{
  "hidden_size": 192,
  "n_experts": 32,
  "routed_scale": 1.0,
  "balance_loss": 0.00146,
  "lr_router": 0.000541,
  "norm_eps": 1e-05,
  "max_seq_len": 1024,
  "train_tokens": 914800000,
  "dataset": "wikipedia_en"
}
Below are experts of layer 2 (counted from 0) of a mixture-of-experts language model. Rows are named router (the router's row for the expert), gate (a neuron's input weights, with its number), up (a neuron's input weights, with its number), down (a neuron's output weights, with its number) and show model dimensions 128-191. Each number is 128 + 24 x the weight over its row's rms, rounded and kept within 0 to 255. Numbers have three digits each.
After each expert's rows: "comes before" lists some tokens at least twice as common just after its tokens as in all text; "mostly gets" lists some tokens that are sent to it at least half of the time. This comes from a sample of Wikipedia text that the model never trained on. Tokens count by the router's weight.

# expert 13
router:124087126142134120120155164106147096130155149162143130148129120135153097111144077127128162117146119126115143121111133150120118074151087109172095129148172114092137097139155152125126148144181113
gate0:212137116078078113163128146134142146151145140135130132112174106106148141157172119142090124126143128116104107111113116126123133143113117130106149161120103105109198124116111119128130127159168114
up0:178164122115131093149185133169109117156124119141117108138128124090083102138129099135168129154156112154120158091108109085170153147129104107143090157111102107115146099134147108118131132136157091
down0:129096133142144121104155136139144144150121131137127153113111135089127092109153153098152137144132104174123139122134120124147180200144123155151058142141147120131094124120136133154151128141123147
gate1:181167102148139136133113163143121135133133122078127145111150147143145127147136095097125201134156120103144099108121143156093102097142112106128166129111113117105121108145126156127121160138165148
up1:168104130112129073164120146122132122135132129141116114113123099153142112149106127124108100099158096123170124111101134105086129100150130126141124109127147110131150113111145095134126101151131142
down1:076134125132115166126120122168131110140096099054162176147132163126150113128138134090122146116147128107119125083146124136129122090157124130147137101173142116142126147093124134143081128132130123
gate2:092117133138127111112106073145122115101103136134141120107145174086143133137193159153165108125147135104155134094144131080142104119126113142093094109163141095134150137147116097139110096114100130
up2:104128140160111148160125155121079151101150121158128128120106149134149134129158138139137106152112122119142084113118126140136058116130127134127181095101125136144136147130129152151103082144130126
down2:157152161153104106113129116175169098103143116115136093134144122100096095107112147134143164113115129122112120154084103123105131090139131077118141103120117137160138113049150107147089147153125121
gate3:123142152151099136128115098122135142139112121126117093097111119153159121087102144128112168132063113100140122140161098122153142067068139136135159163146123159125127154139132108101144141114095121
up3:153150164123139099132152140094134146130148140137134102152143160122129114111123137126061184167076140133106150140123123129114124135143129104131115187132115131156142114116113118090138106119111140
down3:158136149123115119099118117121147149110116108115137080131124148079110116088166098139140146108166094127142133128164065119122111184186101094144134098126151110091086155159152112108156145120149142
comes before: " of", ",", " in", ".", " and", " to"
mostly gets: "%", " University", " season", " team", " film", " year"

# expert 8
router:162100133138115148159146143088113127133120095139115113143151129119069160144119158153117170091092119125107151127144148159128148119176083138145137127112130134106175144115141131128131137118141118
gate2:124108090135162130144138159160138150080138138161133105130123160126109140123132152146170145130075138109150171129133152109130086093122116124147111118105109129170131112125094132107129144114151108
up2:159084098162131159146119130144152148126140148142100102093107153136092153115145130151158159159078123127152141121150147123111102127106129110148087131118111145144139139073146142094097119148081124
down2:130139121122155102081089118140133094172132099140117144075146158131123132145098132135109116143139133150107129097148098135123082147158119137126136186148145089105149133097139171107111115126140133
gate3:114062147169126149154162148140139156139133109122151142120146082118137145119112154122135127130132078104116142144112172184087150133113152138107124164146149126105128128106098167108141104100107136
up3:106111143105124131138108133148132074127116128111141140147125137067110117103100178087133160082128174130170169129121146172153167094131152126129137116111088130141107127116085165123114139128134115
down3:108172124163111140115132126132119117113120098135137108101094145148109095137098103144096136130137138115170124058136108132183096116155136116124189104100101078079139155152119126155136130118126086
gate4:135103197113162114121100129091139127184148161162117123142164087112123134116089149162122119118097136148105122128121098131140118153111169140111100083113127131137159101110132135134126096114134163
up4:106117173115127140094139085089143186112122135154124113089119096122149092153103190136110131112107110146103121146076108124147117117131143155095134143132111130137150098149135121102082117134137160
down4:105143177153140097165089136156109141071139143112110139122109150084114122108095129156143118135113120154127128176145147158106168137117141137146134129133169095131129122123166118182141097157140111
gate5:172152106097085089121131150142140106111116097106129115121092104143159132113148130104126107116125132126086110112141129130130118129090146140151126109131158125132119129165128081104129101098140112
up5:154106123136087123114109155090115119121127119084110106115099135127137121093135155123118106092103139113111135113138101146108092124127131177109079141129106110098105136162120115104103115114133119
down5:182135100170133135185058140111100086101134101080071114146136167135152155100131131155137151147127104131091166120114130130124120098129112149102100126072093118144095159124129136117126169099118117
comes before: "0", " |", "1", "8", "7", "9"
mostly gets: "0", " =\n\n", " century", "9", "8", "–present"

# expert 2
router:122148115100094141137175140101142111072124153117128171097104128165214104134117137114150160183102117111152147094137116099120132122121128140119117134084080118150121130094109121112136172129158150
gate2:152094146100146149117120137098161168161110110127160062117130133077142115106153135083150113114116116107102114079097155145148102113168098106123151107169098134121139144118146136160128115138162156
up2:158087125179118115085157111124149193144136113066088104108140121114141139092073126110103135116112130152130161092099123116118105132160075139124106123169130148119134153121127169119108117164162140
down2:136150089174095107112138139093116142120120111133081170108115139142125139158100142114110125172135133158107139139133099118122124156095129087134087129137145134117126117129106140105078122108132136
gate3:121145126176167105102094134141091132114153165139138180130102148080131084127150109141110125120155112113111132161103092145139064115127103078129146153146130123092124154133122157096110097146166125
up3:097145118152156155098068134100096140123144171143126173129079146077127086106141102134105091120122126120122140107098096134113096086130081105095128152182144145122136170132114142102129117150142111
down3:145153079110107186152131095124133149147106130105088134118142131150134128130091140112082109118148076138163127139123162140154131100181079128133121124100138098133164116147105108158109111157145111
gate4:141128134117113135131151160127117168104119116083180144153100113125111115091134146165132139081124065122094103153098132121114099152148089124089181118139086104146112121171119116138137122125119143
up4:119100108093098130125138115108099175101123125128113148144094130119137098133169122171126090126105092115093101145098131153095138165143107118108124150126106117119118141172130123171105112131109059
down4:164100114121128145092143079115117153101118124168079132123145120155136107128082101113145125161070159091143081109113137151146087115151102116174119167129110151117105143111133123144117141147102100
gate5:171128133131114127144122109134138130142121136124180101122081148140117146150138174101143132110125123098134125136131161140142136130140122135125136151121119161137110148155137103099185114130126123
up5:152114119146130128129113145112108153098112142134125153151087172148130125118154154101142130123155131133158148109145126112104124138115102156176069158151111138156091156141150120148154107100134086
down5:111116145154143139130147137121143144123135089137081151130144101117080129119095124154107113150146109145133145165143133140097132089155107157140122137138109145171145146151106172153063167117150096
comes before: "0", "9", "8", "5", " |", "4"
mostly gets: "2", "1", "3", "4", "5", "0"

# expert 24
router:165097105151119105130137092130145088130140089145146134081173106159173164123152084179156141105120140184157125126157155128090115102157117122114120125142103152110143118135155171113140139161135122
gate0:164131138137117123113129114169172158136098141182139102159111101121129130146152095130151115113141138187175117111145135108158129119135126156119149110153153115170186093135111105123101099130104147
up0:131150116167162115129164100146171126114086162210131117110135153146159164114137121128171126110109159150141110137141137134157127071086085131135139135172169170153148152100157103116095136099122122
down0:085114160121129095110082107137118104121168098129145128146154094168133136158162154114118151125152076117108145132103113098162093124102141105144112132164125168094139143058166157119075143138111133
gate1:148107143127133124102166141107111146103138089158121121125135114134136111175126151091128108124115122120150153110134145150132157140175148125145108098134134147165167136152150140127107138137147135
up1:145146126137151180101122154109148096139125097117131112140114134134151163128151116127105131142173113151116123097150112167109127138145146118109167107141124112163137128131121111122112163128143163
down1:108094153112108078107139139105136140114116152168105110147095117124109094132110113144165169134114135147124123115112168132158112125090115107145117174121150129156069135106141157132117081107119100
gate2:132132113101159165116144109176135107124163160091116149130096079141151170173100132080112135142123109131138137116121124130108137087179125116092108103143107169145141089089137168117095129096114103
up2:092136094139159133142134112188124139111165092119127118121126136161166121177130108124099148105134131129146106154116144150144099084129122134099110106162147140126145121145172152155141124110114103
down2:158084122134125104154141178094066148151114102113161163101064153134155094127143170165142117118150142142187156192125139107144124133092138163114138144124150107131149074158091104146083104143142119
gate3:131162112129115142157149110157128139102161124113118130129115114144102140135154166128108137152133127075137102115120173099081113127172154106124109187079148185104140117113123144103123082105140124
up3:119156132079188096159097135156107097141095087133133135139116097160093111124137162145114157143107125128141114131098139105093120144146161119119132135109145136075147173115127079115098110141143088
down3:118168115153163102133104076144143154110141117115103133093125117096140123122087161143128122140096098148130138151139101076122151162149134116152130121113094111146142162110161133147122144122088145
comes before: ",", " and", " (", "\n", " of", " in"
mostly gets: "ation", "ations", "ley", "ions", "ity", "ates"

# expert 27
router:152100136109135169128144148145149144105128151141138167101172127152054127131123121130159135142106134141108147060100138156108156151133140093132122114097133125100128087128118132122135142151142123
gate2:116059116129106139151116098157153138144114111098114111130111153108083121143108156090131131121092147161136103126143106148144142131083107158118133117137142150152103082123103113191136147137105167
up2:123105131106073170155116115157159135104102100115118107126126148127085154120111179101112115128104148128165121124133126133148138144130116113124146091170157142131106120127108136138119105148110163
down2:153082148170140116093116135160173157125115122164099161119098102125149089133135138109116089140149157144160120159110134146134164101113155104132125128118104206155108122122134124123119156145135104
gate3:119118129200099109106106129157140165113163152110114127115143111128111065140114083125112134108123133135129147155158157126131135095155121123130148143106129149135130149154147142114080114126166124
up3:085131134147141146158101145186141128125126167139136128122109130143119066174146092111093103138139106120161138159143122155094091122204126141106159109153144129090146130138179118135121092119173083
down3:170120145147138103146089138121120120160122119154122096157135148147112162122128140143113108113179146123127131101127114127167139168090137175145147137146126139095144154143153099188160092125133129
gate4:101107121160086128101078080120100076156130152148142138124140131124138140137145131147139117128110143143135081142120172136099143144177134127147133104092101125143099114128082082127139116131097130
up4:097110138116084157143111121131070083155150132166149163124182104141152122128169128142121124118167100146096078146124185136084131152174132133143117113117102149139082126137086070119184138124118131
down4:158145135148157122132126129166126145134124140113140120098109129081118108138119137065117122100169108139056116086119145110141111119174142116118139149134094114107158107134138146141136168126110073
gate5:128070092125136114084121143129114126124124144124116097188124131115144112165145150119104158130096135113134103122147136132129112106106105119091102140086127120104108079143127124183077114117092133
up5:115118143110180102117150119140178133061125130125138110177156099084144134156143152127123149105112158119118093110142118102090107149127128071136102131111126123101139110144116135137085092106104119
down5:158153141122156110147092137143138128121130113155146123100105124125127075133116126118119112075128108126130118119153110103151113213150127099117132092152116123140127108112140119124140130158125101
comes before: "-", " ", "|", " \"", " •", " P"
mostly gets: ")", "\"", " –", ")\n", " —", "),"

# expert 26
router:127064101120136151129149098087126116134143102140168174112124112126145149100117079152123132158101109150138128106152116072095130106135113152139178140109109133132148159126171085104145140146135116
gate2:094122127174140181135125117144142147104108136133109135118101143097115095100104143147160144151139091145099127116122148112130074138137158138080171147176109122146125122116155156144123109172123135
up2:171146171109160182114131138153133158081141137135107106117113117124126062113135128128137129155148136170106102139105149129110108097104141088130131122143140143168170143120112091129108108126136133
down2:107139131094166114102135084103115140177172113099146135124141121130139112134161135101119102121093157118171109146125146157125106112152124162117137095114140121181089145116084091118110172118151149
gate3:118114138151121118141135180129109105116108129115138119125115144105138092158166139125164115125126122149104124089135115127088160110082156154111161145098138141135102136115110136126139081105074107
up3:123128168166114155091118163104104102137112139155120122159083118120125133095108141121137148141156106168161127115084157143110100087124110114112130150105138149117102149185139135163101108150072128
down3:138127143127148134119135133072148121128119091156077116172104145135122099090132134113129128125156093133130128138055159132137118123154166123131099143140117149164151116126092121151124132179093100
gate4:113105127163121104127124126138163165122130141116090104102109155061131174123143159134151083125118072116152147127116178166120125163129124124161095131114111122131150129174124149120115088124126129
up4:141083117155125134141132109134123133149115119153137125114109157101134153166164144130133122133110127132148123136119136160130110118134131111154128147118136127146129130131108124138182155113062144
down4:095107131142125136100093104139103074124157108116138158142172161110125110157080141143165132103142107152153123153127099137129143141138140141138166116090144137115135135121143105126169156116104158
gate5:101110155129136086101057109124128141105105135134125137112117101132128126145101141117141111087101107109137116127140120106148137114129092150163092105132137128139164144131119143112125149130166127
up5:130125122116148096138079093148128136131114134139141167181103075125112117129159131097129111127124092086129099119088084116142112128140105167130128102142123091085142095117137129135153152138144088
down5:114140084089119130145141122140146156124109141093131108134133120166117143116168154148101142123149138101118108173145132149148124141113184157083111162126147123120133111133097121139130117113102164
comes before: " the", " a", " his", " first", " an", " its"
mostly gets: " in", " of", " the", " to", " for", " with"

# expert 9
router:159152139145120151132112127084117150096146080165130165149151091159132104126145104140148140133131125154144120145126125128102119145111111138143079120049132122163136118119109125114161170131170169
gate0:122085079107096153116145114110146106123113105125136102094086127120103140125102137161150188146143171134100098134136072104105102116108117103158118166148101100163077137119120176133113127108149109
up0:131141159100124131122160101145123108123117141161109117122164102077102169113072138134112103126106146075131113136120129102122155136123135137117135144138133148150106139147138147117135157093148085
down0:165129115116112156128171135131123172144082129151116124094107127163153129117160155172136091097142085110158142146144095141150114117099137135105118136106142103118172104183123125140148114117135111
gate1:149144186123134154085140118130097105152150182135076172147139154184143139135135134119132127126142117121141108112126143133134144168097114169186166147127121149155161127116122110121124150126163127
up1:132126129130084119083109145082080150134118138114074154169110140148109166128122098101134130124147168126128099125134130113135130152132150123158144113102153148166122070144121166119146122151147133
down1:190128129155128151175144150094120148177164097137129185148113165159109160132171137109135163104117126110125159128158129129137152163122100141132122124174094113131104163155133124096092144134144073
gate2:119120171129127102127120140156116121079114131104127131109158121159135082129106105109117133124113155101175097143149150121149138143131135152132114104132103115096149135151129107094129115159121131
up2:145136138128139124085090104077152129135128124117124169084117121159138125116067111162134110163133185133148175143092159107116152117098110128095117125113107106092116125108191092170085131162126112
down2:124092127146117136112170130141137097123144162133163170168114136114122143159152127102092149170124126143153194174078096131120102112136179109139122147124133124182154119136171117102113153146129103
gate3:127163145102159125137084105124128168123151096156102125140126162146137108109123144135094144108130092141136179077158121118118150119126135153115114115141131106148125094126117132134152117106138153
up3:162161134123172142113064109102153126133106122194094129129139088128175124101115084089131139134114127135114131131154101151116096087100161128123148106138121088118116116132144157165130124130136153
down3:170093121148148167112096139122136138114122088134131142137104113174114114135109136103102131092126141155165101139145096095127096146176099125126130144160165117189094155160103131150095112169134132
comes before: " ", ":", " to", " of", " by", " in"
mostly gets: " \"", " May", " January", " September", " April", " March"

# expert 31
router:162076117174109130150124123123161099138123112129126135166113110150169137140104161145122134110153145180123119133136147106131154124148098085152112086093140110162176100198140123120204145131125150
gate0:115135073093155113145155174126129085128153077132130154157145122081138131171101118136101113100160097170128105122103150113152092123142106162124095168124118177189138105173114095126161131101135123
up0:138131118115109116109081152126096151109114160149105122161150125120135153129161136133158147173147149083123116136160133151118155116098172132166140138104121119101083130146123135137138101157153122
down0:153108157189090094100137150111107138117102117115130170123113174126124118140129128126110109151145118148154116100120084094144118098147127091128135110153106117119127138131134139109113126142134102
gate1:107110135129112125117092130148119146126103129138096133100080074088135121137102130169103170159142148146153129136131125134180116142131103107114139133129121094135090120140114153105087116129130147
up1:127133128163089106105161167098152123123156140113102128160160132154187173146108143160112137133167114116163137118133112120156125090147159160123119136126113150143152144117136129136155140092134125
down1:115114147139109152074094130162155106104166122091152132128150127158157128107124135132084104111144066143134113134150139155128084134156134133151138098095117089140124190116121146120138147153113168
gate2:146128098118123115159126101088116115161094114180201166149154144136139111144108140089067103118099097104181094119147123170136123137133139101092152153131133145154162140120137124132147119131091123
up2:138161160150096134155137119153168089154135081113117134123117114126104097119131124156132119112095127135133125094123105125138156129126141085118172104137113125135174161099135118089140141139154076
down2:072141121113118114095098201151153109112119126144120133110146156122106155079119099110134124112099083131090109089094138150142119121151120141155100118172096121109112121095146147135084084111152082
gate3:155112122168107145144122125138133058148143153144075159140091117122140088133130172126148138089150098135105130156166098135101150170109114144104105092125132165152136128109119135090172180154135109
up3:184123134143144105107094130162125108152135147127093153153110088105136122107097129139120122135154116161133124166133115132164153174145160141125094133127152154100162158085134125110144141155124123
down3:119114094115151123135141113130100182158180095099147147166131090143121152126120140104118106114122099102138117152131159094125120110109129070138107119122126134127146150107102081141136105164143130
comes before: " a", " the", " to", " in", " by", " on"
mostly gets: " was", " is", " be", " were", " also", " had"

# expert 10
router:129135109142135130152131122078119103114102096139151171090096125152120183142119090118123129111105135193104126124164145125160117096074101121131122128133109144126136116146198155092133148163102124
gate0:132128118125143147131147094148133127093121133155136129115135125099112157104129115140105119165155144123136111169156129100102108117084145138128131131117107150127121143153152143119169110150120173
up0:117127142129114125078127149098087134131164148131115130129165141090134135148109129173114101148126119157122133130165110135138133174065128143111149138098128115137131113140172094140144113128150145
down0:150153127118152115114139096141198114149158101115127102133115096156120091142136133100119153134151144125090130141123145130119143135183091121104080111155155162125115137174124149165112123136104123
gate1:144112140128136183109101133130115130131127166106179138141166138158140158156146141132060141091123133156084135093160133123181115121068123121160135187125135144147090120142142129097144162126112158
up1:112151093150095194095120165122125132152170141142089119119100116141144174141105134159123185141185092113158103101117127140157163131109126151121111098153134101133135105084121153113123140120134143
down1:110116120148091181150132109087114124117160108110143153127139155155135148125150072163115159100152136135106125088084108170126142119132141110124106146100099129127104165102145129135139196155112126
gate2:154138112141135109091096185135140133129090088114145093104144081185098161125107121131143135153118145129102109127096113128109062143129080122130146159154142169110140115092183117160116157162120163
up2:113118177151131155170142147111163146135117154111156110104131102132121159128085130163113156123113162141152126145114129122150123117144201154124130136087106129078103135129141105156159121114149143
down2:105153143136082153173151042117137100143137115133138135176138166099170131117155139122131100115122152109170118109111101081112117133130143096080124134112132153132099110132121148113136080167170107
gate3:155166072139124128099109146100132108104147143109138133196118083126118161106150123131104169098136154102114174136138108133150116131099118121149149146085116154126114137117119140092126117132094160
up3:136120053101160126175110130140112108143081162178129110137150121102139115110131153153110118130120098098150125130133157122137154152070156118155132132111131095110134123114150136098123142137109161
down3:131150116124113067171139151074125142124145124153117105146153149124076107111114140172122146111155128128167139153103120103162145162149155168107171120117141144123165097163164111153121118150143115
comes before: ",", "\n", " (", " and", "'s", ".\n\n"
mostly gets: "ia", "ina", "ani", "ology", "ka", "ity"

# expert 17
router:142125132145120151126126088107106119142097105142154133127142111122122127130086111143169159095100161132083128154113112131121175143137131118142126151133185134091152132143139112138145104137178073
gate0:077167125104151149093129095094115102116161125098165082112111160102091141149082132159169150122065125108103099106130133118107132111099145120097093127104126112164156122163119149132138085123143162
up0:139153095136128147145158116154135146095110143139177111143102139133126139108101112166142165125086113099171150095123120169082127110091103120135162111128127130092134129127157115145129122144128145
down0:068084115111141143121121170136106135164131106109127070109143123120134114139131164126136094155103096133141146153116132122135156122088148171126149164104144126163138102098159162152134119105103150
gate1:131149109106157133109132071138152100156122115111110101169100131121138149104139157174155128163170145103128104104120135120128129116142093148110133121129086136141132087128128125165135147110111114
up1:106113118101145155104135116107164098155137139125083121157101112130145175109129189139146129140146130102160106131109117087133144139106120138143126097116092142130120085108143150149106164122119131
down1:100116141133139141104092160139123129119121152066089127115127170089107174084135141134149107164118164104107156159131095102121100122134112138152129133118166155123144093106129138122137130166085099
gate2:141102126142108125167123164132147123108107164171111147154155160120130153110136100147121140146138148115146142133137081143128120128125122108117186126140128106151153166163059143161135115143149142
up2:160101133125140110149144185101134106132105133169146116146138119141078182117124108108139121142103147106151131120140099116149135131120103111127176150115137151161127155166060143134134125114104148
down2:125184107107161108072113113139097120154155133093137130158128154108131105117135167105135141140112125167089117127129141135156117154098158130130130172139136117129095119092189115107123120117107105
gate3:077135147145080119162144121122175115112127137091173113128128119149128128137105132080146137152122100140146139092117127110145112154128164110119086157136142135138131163150145150124130139117152139
up3:105124132116119121121150151147152122103155135112148141100097135124117154144105143098169108180186134107141206124121133118140107147115127150155143123113125100091147119164102136156135120143068132
down3:156133100114098132144126075149102143096134126131124119140142177165142103112131140139139135182112150146093110056125119128157107176113123123132145112143081129117118121098128098138114139129127120
comes before: " |", "8", "0", "7", "6", "5"
mostly gets: "8", " to", "7", "6", "9", "5"

# expert 18
router:127084108100128154139134137122137115101181138144139143136156103122158156140094074131148096161103113126147110107125136115127164127132104155100167145112155150107102130114147117118134136123135158
gate2:124088134107135142129125172156078143117111142177159148165136116106124139153142114099141123137118166127123098154129114123155134115116174140160134154111109172108132120117134136120107134138065159
up2:132142167149142140156144141163097147116095113129149145135147127161119107163187081085127126157128119152137105147122126154149123143108171172117088126144154133113092127155118149117111132114146131
down2:132127105114139076134140088141132113112099146108122147120133112165062123120164126124096131151156153157111125135134134134129112174124160090085127143124142152099081113134102154131104144163114167
gate3:122160104107098093084155124133144153141115147138102125159132118094165112141120123150129148160144118126101092067109075129151129161122099109161098150126116141169098144146096115076156116134104134
up3:142117114123158125100127118158144142144143151129122119126116121103137144162111128138131118116125118144095128114151171142119131103133107117142137128159092133136107131147091104094123141090117147
down3:153085112118111125103174142163132143107113115150116119122147128130117093145105130166118120107157139064114109103126127158092133137115153095121127101140136138121123154123182120165133101125149142
gate4:169148110150098117124132165109162137126139124057140092119119133136127149129137131146101160163101132125139136125121166126126152108121129135145123165117191152095078112157114095185109120123097117
up4:131125125124107131119125168105128100110078137122179138105147144161111193174095165114141117151111163124133130121113142143125103109092119162142162148112155127077121120098141083174150118129133122
down4:126124125124128116111152138142128116089186084140133126114125110156139134112166096164119112100099129086084127094109118122119123100083100073117120094113098149157149135095143172092173116138109097
gate5:113142127152112144145131093158167137113136122162147117150113085186130119141142110136117087120079114103100087141143118157121101139133130110123142138107181118180087127168153125111102125110133167
up5:139140123131140094137151098136130087155118150112142127135098159134123100148135127120158136101072129120147166114165164114095144124130130161119120156172160096128096135132158120157077147083107136
down5:144104124108112161139156117077105126172159107143152098146115112121112133135126124161152171141125104113109143154154150144109139137088130125131109146122153136090170092172169108138141130137111080
comes before: "1", "2", "3", " the", "4", "5"
mostly gets: " ", " (", " of", " about", " half", "("

# expert 20
router:118087075108102141166117117141131084120131129144141138060118095124171149099112113134121142129108131103063148127122130106099139120145105140112172095113126108140160162162153043123120140147178098
gate2:151098123148133129101139130150113128104140105129120099127096141108117149149148163140111124119162119168117122110153089091136179153104084131153149179090133137145086138100134112093119171132101116
up2:147075131139045145182122095105130124107176099111134118113142120124138172127090162131119145124151138130108098114125151116113115158140103184123133121175159093167146130163152071170104137138145132
down2:115114124140087156127129128116154173103094144105122134137113109157148140128145139128152118177150130117142151111137158161083108090111155112139140096185096119110142126164120127086140129132143120
gate3:120117084129091151132117111116150122123089147131115128109145146132155154139107145093094154137163123138092176107154162101182114152078151105103150136144110069093115106111134142132088102138108132
up3:140125079093110152164114127108144112103125138194117149101083136138169153148133127082099145156151154102106122147149133162130124126087135142102112117129153127112119147139129169169108108140108159
down3:124117125137130129162158101133115122162116110125173142111113136145137133153145102093108106135109161080143095164118080152132155119141080119131096092088136132121138139185136132146149145100141159
gate4:140095142129167114135104102121123125142150129126181144115127126151108145116162119123099149141128111118091065139128085140137133100161145152096048120131104156121109142155127127104154149144113151
up4:101142184149121164147094111124142129129101136167121116158129145115136172153127115118120127124122083130071111126109082150098142081137119143141115150126111066161162142152127133130110125124139130
down4:099147132145134170165110136136099136118122097143101093122120104147123126124119139120089104149120127109160154114126137121149123140123096087144144159139167088160172127084103112141158105119139127
gate5:088149147133098106114143135166130125139129158160117146112171080173115147116133146125143120131104135151165143139110107136147149133115059139134148093104172150123169146112117120156095173135144096
up5:132158102140102121087132101170089104151120125134132139121157139136101133130148162144151065092077121164158137134116070146152173125086096145131101127112144141126131098121139104135104167106138099
down5:154121091118085103108089078123117104129108109139124096121149122149113149141110095154086101123091143120140145127109101111143129108162168151118117147103108146177088049116136116136129140129087130
comes before: " the", " a", " The", " his", " He", " an"
mostly gets: " and", " in", " for", " with", " on", " at"

# expert 0
router:149126104123116129129143111133133142128145123132125147125129053157187126138118090123173089117132118183129133135150123114130135127130096136103123123140165154138128084128134090147129118132094125
gate2:118126146084136111124146152107169142102124113098136146122177159157152131125109112139140105132139154149139119068125118092150136193144127168123151140160148130137146143136112116084138120131141081
up2:122130202149140138127138149087134162118159105107157162126117152169121142124141123125102125156106155153157080111123093145121123153131163116134141150118143140104194093108161134126114123145100074
down2:158124156134125128105133150101103151119156126163149119146112112113131127104155106124131122111144112097125137107143118163113112142133166077139110189101161120113158135092153121123145166115126121
gate3:122125141124132103109110129128108114114167148094186128105117114170114121130130135166137118112113163109182182147118112116114148107151161141127154089119129113170138142161098121093124086134106115
up3:088124110155150136130110165080117130122130120119206148118108137156152121142179151157150140137118100132119140151139129110129139131119131124148139087145110147127104102111113094113128118123132152
down3:095132118141102140112120132154096150164107120126153161132187149145154116137154099111136114125133102112109076100138125123145130107123128137129119099104143150119149155153137104095113124187134155
gate4:077122132108131119120160120126141132130122137120137115103120099160105135169178143081162160134127134088115127155117133167153154183094102113170123087132129147146163172094160132078126115115133142
up4:081132162156126130128147124143140124102122102102150114084116065136091150148178136132167159163165146126092126108151137154162144119096143088167138092113107150089169145091118138098124117106156147
down4:094165135143126094160161147125126162156128133118135134113120161119121144117117152148142105138130130143126133125118173152092131137117144135112159140143120131106133150139136149152105158072139119
gate5:130120117120148119139143122125138141166113134112150128123141154123151147129119107166109129111133117174171068118141133101181146169122130093148153129142103124135172129128131132154136123078113150
up5:093109141122083134130158109114131137133086120155171096107118135143129138121137146158111092131122122136131092099146147104127155152133131148162141128159149134125154124134136150098117131096131144
down5:073135100137126135188139143119160118146138126136091142139129104097132148155154103164158137130122110135124091136111137151134065126124138119132098126170148141118113100138103136135081133162141119
comes before: "1", " ", "2", "3", "4", "5"
mostly gets: " ", " |", " –;", ";"

# expert 14
router:164139115076149133120109118158114179105153124137113134138186092157120112132139153108149127154112150111141177089178149120113150140114136133140127071105101092141131109161152142107095174157116125
gate2:162137106127120141082139144134137120139131083150087109133107093150115111120122158140143134114103092139146124107088127141100129128132107108104125112168115118075159132097138118170181152091115139
up2:168146151105156114094127158167098165084106129136083099118134140163106113096121129147129104093118089165151136121116103152158141080080074111102157093163118086134184123134137129185157140098089146
down2:118134112152152167150105079125114144118132157132159138097167149113137090131179101188087142129127137129118194151143143092131141135155145126108130110116111112140136136107102098103128137152116143
gate3:148168134149111139147105118103104091141184140158115084118156142114151124115131119156135094130141085138138150130173139154168120140141134132143156104164154099096152142144102116129145112103124100
up3:117163149134117147100107125140082082109114151165107101126143099157108148100105158147119100152123113140134140104135146117139162137155094123128146117136129097113109094164126128117148101093156067
down3:165112108105123112109105123178140084112138135147133084138090112101125135123105132132116139178137097132124175085129106160149134191136099126127119145111117142085126125090156114132078144152124175
gate4:121162102142076135146095184156099134130120107152129178112080140107141147146149152096143089171118126129110165136100085112114113106160124126132130122130132150129125143156122171127119136135105113
up4:153132120126137155146085171148142155122106139116131139086115134137121125113119193088133099204092106101126158160111081098112119109144092137100131129154133127101161146150128158107118107123108093
down4:137121157097162142147109144164130103118111122133133139116164123110144189096143096107134083138114111146081101148117119128107117115129147135114105143188140134111106134148114181067167127123098083
gate5:115103127131091068120121178151118108138115128114201106129165154122112122117131126109126129119123082149144154159118094138147115136128154079140089108092185101139111153172110085143128125145120151
up5:104090144114096079118132139156132113109117139131175119105172128102106106097160152130132131155127084170143157134117115130159123090150121094149114132095164112141123126162122080134139136152103145
down5:152131170088147182125139094130121128104109128100144130134137087095083115142124140125117088203115097128150148115153123097118124113146115108152120080100076119130148109097166120114176142147109113
comes before: "|", "-", " ", "==", "=", "==="
mostly gets: ":", " |\n", "\n\n", ")\n", "==\n", "==="